From a checkpoint of a small mixture-of-experts model trained on Wikipedia: 10 layers, 3923 steps.
Below are experts of layer 6 (counted from 0) of a mixture-of-experts language model. Rows are named router (the router's row for the expert) and show model dimensions 0-127. Each number is 128 + 24 x the weight over its row's rms, rounded and kept within 0 to 255. Numbers have three digits each.
After each expert's rows: a language model's description of what the expert responds to. This comes from a sample of Wikipedia text that the model never trained on.

# expert 61
router:163153122138154129139117114089138111099143122107115184127153111136191152151138119158143114125143102132134105149099109120158069139134142116115103140139086089125125115104125097156132115133115083140157115102111155111144159067105130156183111160145104126120127147131151167176102144153136115147133161156139117131105108180096151105103130117141142133125158139126138133100191117121137165102134
Kinship and life-event words in biographies, such as father, son, brother, married, born, wife, often after his or was.

# expert 57
router:166095154124145124133169119125098137111111116141105131121126093113111119123093155154175102114130130128195143133143181142111156067133143153124179149144118124149157118117105142171141144151140115151142107130166160153145134096103107123094185116124124143167133112144138113152103073100132117135113102096149107149118104125155155128120098157150106153132171103117124114138148102159093156161129
Adverbs and particles such as again, even, instead, still, now, also, -ly endings, and especially "ow" completing below.

# expert 27
router:115104111115119138107129102185130141099110129114111145148080106164142131097193124120126090133142143120116106110134112105104125104128102134137158106129112115114153122142126148124116122159135118150149158111079111130150150152104148129104137076139101186093108116142104110134143156153158179110148102119132149114103136147158129136107098110113149131116159162157107173096093094103176137062123
Words inside quoted or capitalized titles of songs, episodes and works, especially number words and capitals: The Two Towers, Hearts Beat as One.

# expert 2
router:118117113111108164161142112183145176131078130102110121129105105136064073113143135110124115087146131133100100133142160113153162129141136107152139123131102132168128108137134126111106106170160161129126128161096124126165102123127150128108120127127082171110158130154078150095149123122133158129122107119116160162142154122173124147127123112112136110146132139129099149088087083116108110069125
Cells in sports and election tables after a pipe, mostly year pieces and numbers like 19, 18, 36.1, plus name starts like Ber, Gar.

# expert 63
router:088158095128151102093108131109140086167144146138171145081114137106178101142083074145105137146170098139116117170102098120128113141091149126132133103102118131131141116089133125133145144141128115140148092145123109111111123169147102128132106167127122144091096168132123128107134112101089093107142104143091123103133135127088155112147082089113116090111127146157100132150121124119157146163090
Field labels and values in taxonomy and infobox lists, like Species, Genus, Born, episodes, Clade: Angiosperms, plus hyphens and opening parentheses.

# expert 56
router:148114101130134138119139168147148123137136155132098129071128172158160137148123122119112128118122129165169100138163123125119134100071109129130116162129124105146112161099151114091129149129146150115108105148114171118120092152115135089097152143167141118142088112099103109138159118129140129121140115089159098111119162100121155125176096117097159111145188159146059104112139105145119159098138
Small word pieces and some determiners with no clear common context, such as ob, ine, by in thereby, such, some, wood, light.

# expert 25
router:135124134125107147119122144117144067107145101107162167149139117134112100127160069134106121138106093097129135144135118118096127128144100127154109114119128056118110145105147167135119150155114143119127082167118124123111152128165119121149103183133161111142089120083105125103136195124134157161137138131095101121102097106134135096119117129137152171107137167167095152116120143144157158099112
Nouns or their first pieces after his, the or a, naming terms, roles, attempts and goals, such as term, reign, intention.

# expert 17
router:117162096137099178140144120163119153144122137086120110125097136109162142102127122142091109130136131093172083090113166118061136092136128120135109149132137118130104149144113142128121153117099059157116141126118119134121117084135140150138147103088127144103142101179097132128169111120148146084083099115146135137142124102141104102150142124117157156156130142106134115100114140168120079083131
Nouns for armies, governments, wars and states after nationality adjectives, such as Soviet Union, Russian Civil War, Ottoman Empire.

# expert 45
router:131156143120133143144170142112140146109134148128129147144143127162170147166129094135112071121141113125105127158163139131157093147121137134126116168149151140134132103144123110149075146151134130066143141129118100114136139102154134107119148127152113139164117121123135156151122156172132008143109132121149119077140115101101123135100141135130142117160146110151106097154141124106108167136170
Common first names (John, David, William, Robert) and the endings of foreign first names like Alejandro, Igor, Brendan.

# expert 55
router:126152154138081168131173108171118140131119180071095105166155167097127145158117112124140161112104137127138145140116138083126123127142107114133153107171156110152107105136112132127121128155106179099088107102141145101132130144119154094142104119104104103096174101128094139155131128118112142087153167088147143135132149147139103132087127136104079126145152139108122142102130140095095109103115
Pipes between numbers in sports statistics tables, and commas or and separating list items in prose.

# expert 47
router:160107117143126144152169142162106168096111132166114152117103082110089108085088142099110074090097122143109105127148135096131102162129129101144119183154159122173150154152173143126108107139143114158097164111147130111142132117168085126119115104129119132153164147129102115144131127142126122160134110111097127173151122130131108163111117121099173136151129150133127152178077133128128123115122
The word of in government posts like Minister of Defense, plus New, Royal and other title and place words.

# expert 52
router:176127111084130168113153124165089156148109137081099104115096123122079142118138109098102133155150136119119104124111113136122137118158119137099115087110165090140130118143173148104126121164159135171146120141082122131109095159113149137147119125096129172110110118104104101124155121136148136140116085085158139127105159139139104126117139094142157102119110125131088154129067114114130119070163
Words right after "the" such as former, other, main, new, original, previous, plus first pieces of following nouns like Her-itage.

# expert 3
router:133157136106103184173156152173071161148070139107083113135116132105075100128140140125120147087101144147127097126139132078109184163128144107168126121166140152156128110150125120140106074169108139160107129133121128116107114148158123139101100101119126118141139159123122148104139131162127151104112124110134159146140122115154121143102133093134116141133130132119095148137101119094158125072131
Capital or lowercase L as a word-piece, especially in abbreviations and name starts, like LL.B, LLC, fMLLR, Llagas.